{
  "balance_loss": 0.0106,
  "init_std_router": 0.00863,
  "schedule": "wsd"
}
Below are experts of layer 10 (counted from 0) of a mixture-of-experts language model. Rows are named router (the router's row for the expert), gate (a neuron's input weights, with its number), up (a neuron's input weights, with its number), down (a neuron's output weights, with its number) and show model dimensions 320-383. Each number is 500 + 50 x the weight over its row's rms, rounded and kept within 0 to 999. Numbers have three digits each.
Before each expert's rows: a language model's description of what the expert responds to; "gets" lists some tokens that make up at least twice as much of what it gets as of all text. This comes from a sample of Wikipedia text that the model never trained on. Tokens count by the router's weight.

# expert 23
It responds to: Position, direction and date words. The after at or on, direction and position words like north, end, and month names in date lists.
gets: " the", " ", " on", " at", " May", " end"
router:483592478524484459549461488388455511532497509551501464480485451459533453449513484453528512529576504542526538499611498514552548408550480440543571455480394446442519491529509498540574505465478534
gate0:431499558503572543504445487574493496477504450590441496445549448460516522467479557452466432592488503523413498569519604561502519496439465540478466560488457419539377508581512492564579478492540476
up0:481482465476491564422571451460580593417587542553488427475453577449482537504504574501521448487516506377477461517481547632478536606544452489488510436559556529594431477584551486428462465534479523
down0:523480470527580538476517569536487496516503480555498522522468599504499468523463493483397562514475561475451540449543479525473364468509520567501462460430531471490392499422516500518504452491502452
gate1:516566527549501484495530445496573524420470551520489576495602475519391480574441509568463484517502589537512513458522484498533492484564523495520465434504510408463475564486578578463490529492444509
up1:528572470511530488503436393574594482499491551580482588525538480426568514461585528492486413553497452470584509523414535521516480452497464464469520468419516423407524567574571397515521528582441494
down1:556507564521476578546553463447484484582475516337511557516438501453515478581500491477507455484540457511453492528560500525489478565496498470494583436430547453464533470511610578519477398492551539
gate2:507478522508535482518425476493504465392577524561487527570515545513463492577452462528593398574479558485535461476580422477563529533558515493444514494506451413412492528490535465489523472525539426
up2:468569426486436494567494473538539466549456610496470524511536497493475509477531554468494614438470464499491526413498457432440500510420590490528478490479566528508495510499502526523458559478522513
down2:465512560525448442459492467574477522534464509543394489525557499451533437425543555448489492527498538549643386518483511505482479508528603493506479457506555525447556457601495437497479476537533426
gate3:506479605516531545547515356545454505479580475418528456496437480546477476477500380491564479510614511480489528495507444506560531465495489389515535527510471587457522455482504544489443624548488483
up3:465542545467531491557538530435488501503462532540508652549545458469519469409549404490460441522511637464500511465587521463551536477497428509516528444536540505431505410433441506503564428576496521
down3:476495475492543552494504466394485567535555475539487531587529440634582499510437488498445414554518535459405419435476635567449488521524460455485402466500435460367508495515477563486532526431614464
gate4:556464482591589387498476453506557425468507413506524456530465498410486504499499617525513649482371521471466483481536528484497556512503498517581545528460521511448492462451500477459506562447460489
up4:565457584534550463479437445436506520541539514510496477443442517513546522480433554407579531559475469478467473504401564517571565473485506540565620508515447537488522450563558502503504459396499516
down4:562527545535493560459547572566528381557460456500599495420599548551523508486362577485490519486475606493536496539537470431583483519490540594530500490557491522549461450507487458482464471418508528
gate5:532468438499524421575578479587531526500501482586540509462525520511535526452434503573456493553542511525432462510487468424464597490560497456474473492593482552430586404477534526461415506529434456
up5:543529462483446458597501383474510503567483508509550494442417551526515578489551583427443470574576401546461479529477465558517530493474530460466504479462398481545543496563540486505545495451553544
down5:501483504562525523469491456467498593535524526472562464468496484528474437433573508483543489691498424450610507463435457530574476484529479473442551485455533440485503540496513461453513498503494543

# expert 19
It responds to: List bullets and table structure. Hyphen bullets starting infobox lines, table pipes, line breaks and See also, as in Headquarters, Member Association fields.
gets: "-", "\n", "|", " |", ".", ":"
router:560541515512527505517436442482467483466438447433632520569460439481468462425458422410518490523591459527468482485607510512542515475488434510457552474531472484443403491563552474509573507470436497
gate0:489468485591536501527598525442442515427509490513597494515434421457476563427451482469616394584470366431452516498535483489571577543526519539390463521494458492509358455569520530565535504482450476
up0:478497561434523517579474446467430379390461474485459538448486441459446587481477522475358463519540528459480517458448531486413520509476509550573535488437363383500590584474499476466465489476458527
down0:510505515476499474550577393531489553448510553507495525440513527527474590443568487494515462425530602458474456517540455542518484402390440587485399533472494511434435468554405490491563490551548462
gate1:460480470433544444543546450423564567577463479416479445603465602568629513547565451467495440486441564520507535535488438490475482389479448458450548493552615438466526416562479544456556467505452479
up1:483551478501481457515538444463400482452491419499585579370465519507515534552422468436507524486479461468513489454465465497572449523483495508512597463500422472416515543471536508560509487540531516
down1:448500494382519474510544560558540528467441481423553422522457561437547542605530463599458437490430512485587501613534476527448437533459458632535516450544474377519477511524558454632484497424415374
gate2:471502426643533493508503526501462475475441507497471455534494571506521472472441477523512424479437418613484509490581518434521522526465449446395449490588528504528507479413441395509489474404531399
up2:447419477516522417539442494475534535536552499431409407542518493510527553447448509587420488467531542521491502481535630524467551462537482518422400499523448519468496522442456464519470490545469502
down2:463469476431514537407507485433445467459522500489514496502534539580481461481510476598511570615535436503481654455526528495579534418454512437506478513423486553526405574478507452470447533521484499
gate3:514535483580523437584508496494530574437548466453585460543512421588499430498430518443510577510481482503469496468543481538440588450478476559526562506579563536511502473490488478467495442441450425
up3:445513541522471511440481486571482480532405529595461483538423559491584518608525532551494464463538498451460447545474500414490387500552514509499472553444465467587502536526483431549455547540470550
down3:430476580541447537433409513445431500539458545508391573494540551460561441526528489563527446475547432574472567495573474525571513508532414499430522483435435488404414525535581514548459603585596447
gate4:512528426460507479556470481482582571438482357380517516469484483506484419520470537529482452465567435571543566529501472472605510536457506478447501576491424469449520446505418528460474504453499400
up4:546364500570557439561534542485422466547457450469554502425487504499499565451389529453593565600479537553561470550479598534551539432467486529417584471543509484670555519562524511515561454489474465
down4:567466519503522472472565488495555481532520472512465479499475448479464488574511464464552483474572520498486585490473547531557545511637545547592542535526439481564453538539585535489527451551487505
gate5:590447588472552523510534498444432506430492375505456493517409468477468493459533518530467447499568457504384428479515494528513459520559427534490506452474421430555539514446515505502535527497444477
up5:488531601421497486536476494416486407455471511478415558555517414447670568529452497509449530574511546483514523522486461491397406484503516562577481451450451538519465584452471567491455450529522398
down5:545476508526489461576489517498441502470478502532438437509461515501518543584480551528515528506464503478556508470495396560521465482633429470475491563499580510460429538493484511479471565500471400

# expert 0
It responds to: Verbs and past participles. Finite verbs, auxiliaries and past-participle endings in running prose, such as was, is, became, made, released, and word-final -ed.
gets: " was", "ed", " is", " were", "ing", " are"
router:580479494505527392486436432494489499423500529506499504509479410482500474521550500419537509521578413495473406512539516455552478438511486458542568402518495554485474541510493436514515465538387425
gate0:482520559452513465474534476452544509428452471457520517472480534497519471506471515489402465538423463491531419547552568512516466503416526474602464499468531535491419471487444512482523537494506540
up0:555532568466574480430450591368556476402579564473507485444395520545468420532523484537574535600418503475460482515506554441568517566372447424548499506516411523521487570508477625544529551434508483
down0:507507500562409552507429487526527509542558420454499483507489422538533491457441478622513442587444533543535490529516560448478461533451510440519542565498500519521534469438516474471533499510506376
gate1:436558439476433505554518524563530434611514538493396525431507427431513444525588520545450516527618611499533529471581499507506544512480440561621456523514557542494501469439454531513541567520521473
up1:439541491567458475547487526534441517507403521454538524497481526479449432341449578537549389523476532473476440528549418525410461488523504466542481535491536451396555573445426483472517507508479541
down1:371452449403503503524528532537487554384444520508486449569512537604597469544495501494521423523570432620498554525504539480528483437574459445471574428563441472530504520413457591517515474548556513
gate2:480499536606396393555534523552489505519507546532527448463592426506523416452524577538579426448442501437490537537572492510581471492528469548452551517460530430494540536541547401530404543480527550
up2:453526461531587536456450601404428555578441533517489547584505657553425518498425524542515604478464620498506453473537530496445479530496499513512448532474501463496496432499521586423528440428516472
down2:521443512491525476501546565502453502550404512544523543532497513462474533468551519518421514488509457467550420464536553548494499501481505484573504574421495545428410462558594443476594471551546478
gate3:471500436584536447425419597563525479517469517461400490597379501480486354501464426421444547532528515557502434552617488451557442487514501455495531611578462467454502535393395567535524585446420437
up3:606514458573519549581475471545483493576473506399451452629411528540510496513530503559557486478583523527454479453450485557437446534491397585530518605464556499468455560545509421498522472539458531
down3:543402526563492507542520545564522453439430523498428515558504568506476545471507577496547537460438522450514590463512496572423491549512562505492557547586466454464476436445491413604465485470480459
gate4:492528397509507489532550452510555433367557530437530606548515455489508385530505532523492569426562554534408562549546479465468534453501615483560432518475596449401572499504567425473487503585524522
up4:552505471613425642573500537552570577468514469445475554459533518486434456493509556615570555486518518517447522539539475577482544524550406530437571574476481484544534433515510402453510453458475474
down4:515511518537447467518565513550402486444498424500401566474498527544446457511351500557487562523620544431507407570502520471483534533543549551489438519486488581471474433554504398467477544511523415
gate5:559465560455389415520452591462522535512435416495514399523508491516567522518445489448515446522520521604600500434433522476557506535544607464489516451516550498458550523541543395478509528492527571
up5:537539403558406480447438563586497437612484455542528420516504593550588477447420307516486444459502484553517464540554498473489580438432515432400468495516440441349539507414463523615528521484566530
down5:532526581627472457424442418516526600507497551473493450523507419558585478508524415442481531505485535522512555462488578510502469446466551500443464469491482446464453632441469492471468517635588484

# expert 22
It responds to: Digits and d pieces. Digits in years, coordinates and numbered items, plus the letter d and ad pieces, such as Côte d'Ivoire, Picc-ad-illy, 195-9.
gets: " ", "d", "1", "0", "3", "8"
router:571506554547485521538573440466510465487490508492581527420523377479409520425600509413519429540530487419489424548488389480548507497556463543556534499442462490437418576483529446586536441545430434
gate0:510528592554563465359513480550524477482571500594452502542544455611503474411587490483497446553563523526542484546528411512578475492481436551564501414452443477480430482414492430597429481590513565
up0:451553473522472553477517555415485530484493469446608484359464446494462388502437507463502482523470411451591500454512473511546470482520530526492583406510431523435510554472556491540520474508505579
down0:472484490437533475442508482527463464494482442506450466443492573455539469573501517503534475465434434545479428534542545615522552562471605444497514471563466440546499509572490519477505529480526502
gate1:554523366450483533496554489484482497482519515557511454491451551551467484526596498496537564464547449563542568559523428541424510489439541372473429465461452514486461479549494511461505542459511502
up1:602432621567471488472445505505564511596442471424554405528591513540550515524483477538552530596415512441507393442436575545454463400413462568449516526545482474488509493546519504502469513551495433
down1:534560507437470456524532474485518482486495470447509491443495521510475480460466522470487501527483443479569461508549505529521463442507458491458450439439463479523457591548483499416490431502431468
gate2:488490496540531466483467445437567494541554501498444505479553519479536456534515476524424534517524597382460399559462432627580479481570507623515489462416481423559518502481473476501450496486477536
up2:520525504622463493514501482494544535541477549520401488505520528525443553449525459490510477561616409410590525459532437448673500525493509632583621489462451514578493648478459480543423436441430485
down2:551451444482494460534504457340498482572475501465524587484464462540527487527598464478454530487472565442561570484460578451483550505470530500451539478472524545523552475475559502512533605559510485
gate3:524420602453472423517457485513458439545444535487460411487523402482457408462526511447550467504450476556418485515505465425548524574557514484472436510565503485527453448499493559512525526435443463
up3:440478447586524545498478404461520592572510545547559495517475433497500456467547542496567471522554527521434520494493452447493437428581525616474494547411521487409534487585480460487513467596446451
down3:440437534554560528558547609491405547458440588576557470554552536485528493500550464509555487598513558466497472468484513464511450448576597508513442462523515571488484453506405629440520431512441545
gate4:503514481566490465614486452455511504518439487579472534530449424397561465490632508498505547642497524460542469479530460490494511592531501545523636488425497573504458453457465517519560542473496554
up4:488434444492489553560413579580464463524582490532506475447551589514342518493409493463422581492480491494446717517557526568578491414425512459441415621452560426518524573414566537541466395465451579
down4:507512442495644493560502514549561525460465490576566474495441606472512476525453481406435508491522504485488490503486560482447495497502485564464456531507496559403511533540461565504457507522459573
gate5:541506549607446500559507536563508494545472526509577531546499430453470501525587440569523460489534522444489526542503470479452512512527532522450486526457440518418470475478468509530510480537464401
up5:430448519644529515628511437506545534499530505509487528521528469518471443568514499479534458538480494511479640452482547499505566524517476442496561597520537532470367538552469547482481447527527525
down5:510387475442457503489551487536555492469428432475591573490407512494552504549565514481507463494498515471503459471457490400562458573507562552531430499558562429363536525593491529511399466483470477

# expert 5
It responds to: Counts and quantifiers. Number words, quantifiers and determiners before a counted noun, such as one season, two years, several, many, the.
gets: " the", " a", " first", " one", " two", " three"
router:515563474491567478481548505475403540565435379499547475573473502473600474434496512457579493547637428488480441493480546455487441512516425491542514437490528534522488502463424494445607435474441525
gate0:491550477501584500400464549545450513477562475557534582477563426429408495505453558451497462543507532430496564509557517517481487417494518491668484554448381416496525542512597549568490513445551492
up0:522523552537476496437459534475475472485449487544462560439490411485475542509478447480523451543561513456609591514487444600428563520442507409529408532423485445515421547482539585465556496503611487
down0:507510543511517530553468419513446474528556516485484551526492480516447494474483423479498491544526582537547521501573515500461510535440484507518476554529482521456490514417516472472576555563565545
gate1:555487530493511557494548516520429489412460478558520422501498424446535470570594538545469542465564458535429495486499521506539544596553532457479455485529499470512570476478463577378549460444490449
up1:504470545500547477380551467438486495500574609569421446551529486509440438472517570492539490479477453518486505509495541506522514439521546433441365591525457523557489418548490562504488512382513481
down1:498510497574565441442491587495525450554476512504505533565590518445438502485530596488364515546487558454590530495534568594495451510533433489426515497468566500445551558561502493484509520484454497
gate2:556607455494571450524505469416446529530521472558501453418393492579544494524503557458489422431480422484526469485575472517572511416514504464589498401533600625512524501457409593514570435488490514
up2:506511473542557476445436578461507540557449418450456486484465470583492437469515535444604491455447487423447491488527533568458563477441530479571551450517475589497566435504511608442513469487545473
down2:457477553527446414513514502498468472602526495546496427506535475535478468441438596493485547527501467525500422509606510445470518458481570446498460453615460531475549446444561535500556501539543488
gate3:405506576472550418446502439472549522568380484523551494402408502429517448611468496421507485445525423473501402530496547472512542463532585476460483484420541483614512512499509391505636460572452547
up3:420469536557472448499468467498521538519436534469586504476555514478540513574614533481515466616604508438480568544498598512482577511511458398472436570488520543496583459609507387419528506556542546
down3:531500497518528543512463458493480454505496468437578619442560539500462508483476408511558479566534407577491454544508557378513508566516499521498501427512593463533429520511529491565531519538433521
gate4:498499480532551495410432446523481555454495502468466509489541435496532481510468546471497552536530516456546379568524478487489575463485531435529600491621493529476460451455545552456495532512502486
up4:484454545476476415550467439627539492452589534562525507416573500473471446494460476508574543429431439499465482492536521370492514518445428503505557471590478540525413410374530552516499490558483428
down4:517565473460457432555518496527562503548516508525520536521585415602508463557544516604561360486454531516445500591532545538552529455504483501519499461535544570477490502531533488458468526426462529
gate5:388425497552615477528564475510406465444574409646534447559410596557491434457552453519435554440576492517463441511446505430490536549484491537529557539533479562519473525456548490493444447521487535
up5:470453474478552532545520492553371501565512407478472494540471570526510538460600540430478467526595500413468560579464519377496452455482559558544477441521490532484450542533534447559442530503428517
down5:403508362430529465484442494528559538555609402522536527478483487503493590480409501514546463529429442597412483490499510582429506484509512435476481471505549510471472451471522514471565497415489513

# expert 16
It responds to: Articles and career verbs. Articles a and the, plus biography verbs like appointed, elected, awarded, killed after was, and inner pieces like ed-uc-ators.
gets: " a", " the", "–", " an", " as", " The"
router:571562489494518447538556450503412437444537508451526506504523456375531527439569570434530544489515407475554398465491426615550532514525458520530583523478435457450461510554516522471510493487390513
gate0:510523417426513464590473448433491538536499501419506462579502409463595440433454596522531526443555512553504462495530497500615496441559468468524546502577503425424527586534478537535556511569402604
up0:430436459545449541579458449505508518414481430520448466523468417407546418459476469533509517387610491496384517535593502475616479430430511476460542440483486379472517552615503548545537487532492528
down0:548520530604481483547519511451515510562584441491395444497558468518468571484561532521490445468507451541548606540499513467447466512515476526617440479481466439448533454467501551447579511392416569
gate1:571545596468591471420531469565565500465493445551501527410469485524565527502513475510467524453518495606510556478598485564547556512549462529492616523473534406599344512489497479583398480568481470
up1:439473430580451497536462563465512491534433508486497475536490448563456490433486532523594507503603471523465504559432523459404487482495560488473487495591505453472553456526471437395520466504551495
down1:491522467503572535564440464498454462500490475479516525467421480491504596489524397526571560498519569433459471447555509487491499472458571550532464457439458486538485427459509428536510550503503416
gate2:529557531456478458449615547467441522584493487516515554429496498456501553420487478431489437440458485467423424458530414563483423495525508499514571562509456539505460459586560491476490458445531450
up2:433435510373475595432492417542536561602540530512526498497474499542565488537448436455491537478491423527554430458584517415529475499415507514482519518545381533435489562510525548566472549460447506
down2:521476444522562624490541506517522500554484542468489482519496553553512482474511358469501540471591509500525568494426527467538557543529443508535479437458504476510576538491520465461551517505493551
gate3:511577423478520553467602577477506480441459557518510456443489474380551506591549508567528407482491581476527515523471459412515426486423522549495447440402428431472429427508519513476517483463453570
up3:503462600428491354583429413533497506579508487513493531592468546574477461453462501496514566559549464551547506459508557514478579512547463498506586590579515569554534491491474520442580504532534430
down3:528519490571592460521533466567444508515556456564493414590445449370483449523583502568430494605487457384516436529494518408501550537496579515491525597454504487428540484487504526524462506508487512
gate4:485467530499529544507417481457464529580522447480505526531371512484497408438535542508594439505490488550516543533517414549574430565508535502518496423509512544506476566518525489442558411445493580
up4:617518480440453422470487549582533550489448527455427476449585446571445496532518470571511433459469541496421502517489499543449566569539554605501517445580515578472547556502537501514418542515553515
down4:538561450436473578546527532474475555532489554536406501485459387578471483434472459544476583520432519523468443521491506532535533616481615417584533498458490555459563551502425521513386476528550452
gate5:505543487525494439454463482548438444516467551490495541522512495524659532445496556508504504453404425510525535494518458546574547417535522451461465571446468571342453546484436560552512568462467550
up5:503460483516440523443551504564453472573497484512437472487544440418501424387497547513502609495538476525485509403490432569449497509425474479399546429546475609476515423483453549510507484556464415
down5:460494550548469559486470474515437480488529451477438549553480569498553444507482515498510587499496464480507543589473504474482402396504534478457405531519509534488472531592378468520526545503534534

# expert 13
It responds to: Prepositions after measure nouns. Prepositions like of, by, with after measure or result nouns, as in beam of, budget of, died of.
gets: " of", " by", " with", " to", " for", " from"
router:553478412557451445527553438536367513540501524472462476591461461511415497413557522444575568471501407438460435547577483521439497442474510488542590489492468422463483457538452451404495542452433538
gate0:512517483433404446581476461488425492515555583500453495507541551556591400457493541496499503459430511400441421498488500566489569485558429434507556527460505454470509533564464494334548502503473489
up0:427399513493576608438514478571538445475499447497608433605466545481498467522496405510615513533474492476516508430540469591531473504500503535538461449546494570539467536430524445555470489485497474
down0:439529507559555505485448535481472462563473478454476476477436510480468521481477442497488406520448435530534415502527450503509494455475573503463619497526579551567535431415569466460556565442528556
gate1:441479439451476530470533457546488468550479563504436421430476511353444516490509466502451537451456499473444406493521496534505622502560497479428586453525555475449491499511479579470584560383450530
up1:519485475494484545460491411479455465414516553561378530494430473456449454458517490483439569522466536610520414514573504536508556476538561453462621505525498459520490447497494534474535513395461533
down1:440541496475520484493472565474539501525523517511564533469486541402402557424503558603528504499504505483544447449593360458560490514539431465491531501541456442495476451498507599539457425484541456
gate2:446435539573434496503474493482441494494534442511452532520513501453454500505496590444452449567409509452449495485585589504473482462575520495511461515444496472540506524490509470542447588430492529
up2:542505457494512550456539477510477523488590488551572513396511521424450512417501560506472430534531499416459471509574516418494496517558417459537448475453392565537440551526580400491487603555540458
down2:462516464632526485442475481386492523493509455525400509495591482421435488516491607526497440501495479640546516541529506468485457505505435441415503517494523481618521438435418605522531595585473553
gate3:501470564572415460518477494488464507472498486523583460536591461538505518480454604506506538544485562484458463498577473594525504496457490416535407506469439479411580498456497435498510517490533553
up3:545447498522536300540516507529465569468464481467544557501560522471518521493432546523500509519519492391501426488439472501507560483500491436471554569413562533434512488469490391474477524456493442
down3:414464580535591491556529449439454519537511488469550433514627447421523451484399517507545501551507542467543503528514537492523426445586512534554542435459454569483503504544469468434596607505472473
gate4:549475519486395436413523481488409420459403484489568548591539490425417504437611509502442512505516369516504508583546416544528577431538502533478482592594549454510449508450433444514515553424491534
up4:582503461569420500491562459503521423495490479407472466446598501477438485482562434539504541422471527566501531579508389468508537470508451492517533499537586447545400484514483550508522584387450533
down4:504518617499480445560464489446481489516587556504601533474510553519501536563546551471575421522449534464467415564467489492541580475454464590492488512467503514516545519517523532520547600420510491
gate5:522461536465501418504464540453523497465533568480553435507489502493509457404462458516427446416403465392582518523540501482520535477524482450496478458513450453455493368407543411505527507490517437
up5:582483451585404513529509504471435552502475480482568486367435510463479535413574409411511449456422490582532515495464561542500397478439465477428515475481423530496494496468473484590528569538497482
down5:507484531381532459530512537434451519386555571449536496576457514507417500462514393516467590455490482413542472545505383552507520574445492492554381407494498501539448447525504467549519558459414490

# expert 9
It responds to: Locative prepositions, table pipes. Locative in and similar prepositions, as in sites in Tennessee or in 2014, plus table pipes and colons in lists.
gets: " in", " (", " |", " In", ":", " of"
router:478438506510518550580462410465506452461489532527439469516428385488510439487522450478491513509505434443426527570548460481443507514558549476538480476382398528497386504481450510557537511554483494
gate0:536518420478447500543499476437434459482580478598500545496494547573497468434499472458491557472592471428543608551510532512440452549466450412510510533522431518447549576502573463518504496507606489
up0:548584472509532517548455482586507506552494393599458529507536477496465525564534438455527450442513521523552474496480498415445433528563495542542439535507509511432453545498531493488468427434507539
down0:540491420524453423401475483526476457463461486530545497453519601526448566469406469482456512414383499451506505424493506516471515474506520508543592538300470536565396533486516522445493498462530510
gate1:549507427547385565440570461410501519459459525484519470461507577405563583457504539505466495600500480481530490543523458461490493489505494539389485493396532511563516435499405463495514481543457473
up1:381488545514504542546397473534442555484522411458525557431411505484412436523523473479463475510562510542528608443454485579451534484572486526474565670594456469538459513462552477572510512443621440
down1:452514468412424562515542509521519478426489541559493489458465538507409523495557489469534455533536512396518440480549413517521415577531528476546480498547418433535479496550437613496451544574583561
gate2:535474550477490524534467441522517407546378418410543456441510570419562449461450555433560506511461514482490513527524471409503406519506547613422504396404616496478485505566514456561528513431478518
up2:445488513480565517510450435446537407529500552591564444425518613511508497449489529518539488563534446472450544499404431497496497456563589495561438583585470471542545538554525482548489483478474567
down2:415417422459435587487426511515487497591426504532520458546433587471534429539495461531460455486454459570480437483544491407424409412599549533502440474540455624497530535514522565470477437507486513
gate3:393432486502561496468534519488498511481611502442496432528441496513508499519512564503444543537590505456481511501616571539532609539457478538548494544539520477518526479519521418541492436426490390
up3:512574419448435438504520509506500498474441562563491499506606612471560515503501514472568499532573550547525490522509429572491378563495541537549454522538448488463546554487461492533537509573473525
down3:467604579517498430535486515427509515498579461578498462406487546439494485522483512456492457538486368548517619522559485430509544516443502477493504512505593488491481495486398403511526450534481549
gate4:493439474579407543533422439556538528438581491607438580484476445461490454512556461504535587514518571441504611515620411498490516550569472480552544452418451608478488506445478492589512461504491531
up4:528510456417486451484474517580480496609381371495538459493512487513522480619496527374425478517456420532575449505540579457446490467415456462533520518456514393495507490493458494413486551480506535
down4:567702488519506512465448574584486528493538458468630477496554453412513459458603540428523478429521512500460444458471518496496490392523564516553547514532568547554609460487484359500484556432433488
gate5:500461532553502550519515518561520593486499447479528441473452445519412489536573456536510457463493503464503445526491412422460492439571491440480431503372466482523489527552548515455573525443490468
up5:451542396476498447452453583521457519476470417456471569496569574597589443495461511425508516511470520502430508523489564511478520501396474465554491543496513552460533490553467491464449574527524501
down5:409461546489460491564533498525449552480488517514398498543515455528515517488497454520424521503580522560482464511484511602481435485604609510460504389501422391550445524467444456539511517467577450

# expert 10
It responds to: Table and list markup. Pipes, dashes, semicolons and line breaks that structure Wikipedia tables, infoboxes and chart lists, plus headers like Apps, Goals, Votes.
gets: "-", "\n", " |", "|", "==", ";"
router:518550546519543447564460432459420472486467510542611528568552473489444480426480478513460540501468395530453482517589457453523530486480494501487594604459453448448446541414506505425495492466456510
gate0:507475581494575514449439450570412518509452493502578522519477482434491516470474604485461495466508470496506459464525519471441572497572560484482506531545553469462405367402461592445530540467520519
up0:516516555479457527581576525564467568510437400607474463553419550534452467578460501563445492466518456529543432514509525425319506563566440581396491470450526491395553500478548464481473571412528462
down0:555469425484551552481423518492526541462465489518540473398512492456523539512484569455571454481515550503533501522484456481540478553381482526589461456595503511507440480552538443511495472441433495
gate1:586580477399550426595571397572478522514555575468508512434486624469437403490526489491560465437480481413483459506516466475450450460491532423523486494436467418496508538486545491477504558476520467
up1:381486530511567446623524458595489447441556490530490443493569457480531369528465542469375492539465511473502494450552602539569422433528542475449460530463423548471432525472434500434519527529501471
down1:531503512521531484524458465551539507432563438573484551583545493496466452580488502466488559499449540524484463526442505531502494528398521523561611518496417533496422518478517436485487476490502605
gate2:504567543493456491619498410544474507521482496578544508574551468491529466526514535524465548501529511495563544575595517519478504423465516493530513577397428428549538540492530513498452571461495457
up2:496435512515448417570505573546485585545472448571509562521460446563464511540491501522435528469540529519469493518529432523534506436505525499586438518501501516569550468527514475532569496596508562
down2:512499463401506486418451456522489608555516498538467475497540530560473373477415387544564497389456464507527533438461414642599494521525493425578572492474499482514509567487485557514461540576617474
gate3:540585506487592497526486439542352604491591489554535479530522528495455501479521453519492548461467484540427505583512508474538589469524421527457480569479371476488545536512493555507431610470549486
up3:430518460532509459534451579506405560531404527527514499521518538541441444506477540489550559489554501595452503488488574528492581490597421496467436368507367534543494567475561542560509551449534570
down3:575433410515514441570477591523442496602554399443481442461525506430489550521494490366561608500454470491493584389533507470416469555552430472497514468471482409578464446442585483445529468556629449
gate4:536355470384433437555515544453545492458414510498583456569500539569467413566504464442454414491457515474503536486559416501527498446385496574539488453602475393530437561471494497529478400478460501
up4:500596398502453516500431484445425626543511529429449474544416562565486496607537501398476595495424512520519546526503474433518442453501483389533438480489394448453563483437436574537515540476477492
down4:486490559471520538555486493452534487573450535513439502577532498494591440564523544503481430553515529465564486477507513519462417511505519391534515530518565499438498457553530470494441413520562518
gate5:561531506463485433517482629473409436504516561517480537473477543463488459373458572461491458497472459545564472488564451578481528465521509535484397493591498426442482460448472464483475519526523492
up5:437574474476464501549521486486518479533493488481514481373433497479449513588484439417429475440504534560456588523487517449478493503492473502541486515478415607455525560479555535537514429485458498
down5:477476460405457559468549588468392419542430520537489428463508517524460515502504524569545565450523466494516471521494486436521500457580509459552513531600453487520495561441533445438484539492569474

# expert 6
It responds to: Ru/Lu syllables, digits. Syllables like ru, lu, gu (Ru, Lu, Ku) inside or starting words, plus year digits and line breaks, such as ru-in, int-ru-der.
gets: "9", "0", "ru", "gu", "lu", " Ru"
router:507607512561542454484594464438454494540472543476499510502470433454508541456623541436528393456481430509497482492541476499520457506582484492478556566397426487447453597462551473497627530520418459
gate0:542503583511461479546579457450549532455485521459509545537497439498577402447489539450529453636520543516491406557470518523531493576543473479556508412501513515477510409592472429440481497611479485
up0:495513649515504510511627505463449545441451522539389577525428544624506493412502483440488505523419454562399525482467551473513422415491516455489467518476444530562524489512493586407432469544468432
down0:537455463484511511526552448471516546552452482457506492439531451531485510504564517583505543576552567546483548544391527501537541348482612601440475540470525475469517478487448441507544459461589496
gate1:461528590481497449465612517465469548539516484473558524476482521398529530521510520514490466624508542463448497503532424550496523544529520587505549466535510559455509510508506401521476429586502458
up1:490461481532515481484532532532448519490494537503464489499523570455494458462538521475468468563531436523442492475466408482492594510604499511502478474495433557477519588497499536595465541573511492
down1:529432534548439463605439469513486465498492430519475519615520480588489497550534486604435481529431548574532516478518506478455489567462527538433553457485474515463502535417496459378535481580417633
gate2:482472476492607451488641507448526470442508526566503572542481464452488562530528586467564417477543458486392437462483450566537580530494416505475507455499450491466462463462604417457535596473475575
up2:475444442534535500463532530535583454496537466591564613468509491433502486465541500412503474516509529524516460501542578552563605490573506565552515440495559590521553554536506448582512466484526406
down2:523474460410477489402559461482486472469505505463477491560461488492528563567479593542437479410376543507447577541457522516503547562490540407439452554494508599404531571529559525418506580481508486
gate3:590496461464461457554573460485389564448466465512404497439552511449558535436485624596549510498489491456497487511531457543544490505439447525522480441424470417518395465482545475419487422557465399
up3:446457438513446448442407427460559494496529509466460540479554423446539569517408490397623529451567449498483476498463452537491566546392422544525509501486494486488603561526554578527480544517525427
down3:352496516581424615508603525497528491544549457505466601518477490501528513422421535475565556405475433509447505543551579470482526538470498492390426533565464506564507423436450475492482581450525441
gate4:484444628523581582597560437510490442471515452514549506535451422556581466517526564520557440525530376542484513542539461516498504531556453543455541540472484514538435434490517499368510525481448577
up4:458536487589502555452469497502510481458602516605430515438561436496526494495546510528463453402525626455517527507490523499497538527599499489539478499475415498584418530512462517470541499578532447
down4:526466495372553488516529515600444505482501547466503549539470562536558488462472439519566498501509595458420534484419520489493606440480505482522567436518466594551353548531551469447492454506490397
gate5:514521510472526514484547459435495526459532536434611548441526481502568459466519649438543431479416466465443534487487484554531487497576448490495486494461538539560437449462557425546522565536438437
up5:410486463551466425537549501495478427384494393524588533497421472494368500449434493443589494434496546463450509486503500543549537588538481574509515450479546513619545462435586451553522497511473544
down5:661556530561486496500508501427454497493523488513504548536463471502495483511493554524531518452535570494434540423537539471592608524496502535489475532432467463541501480439436490574494540475471516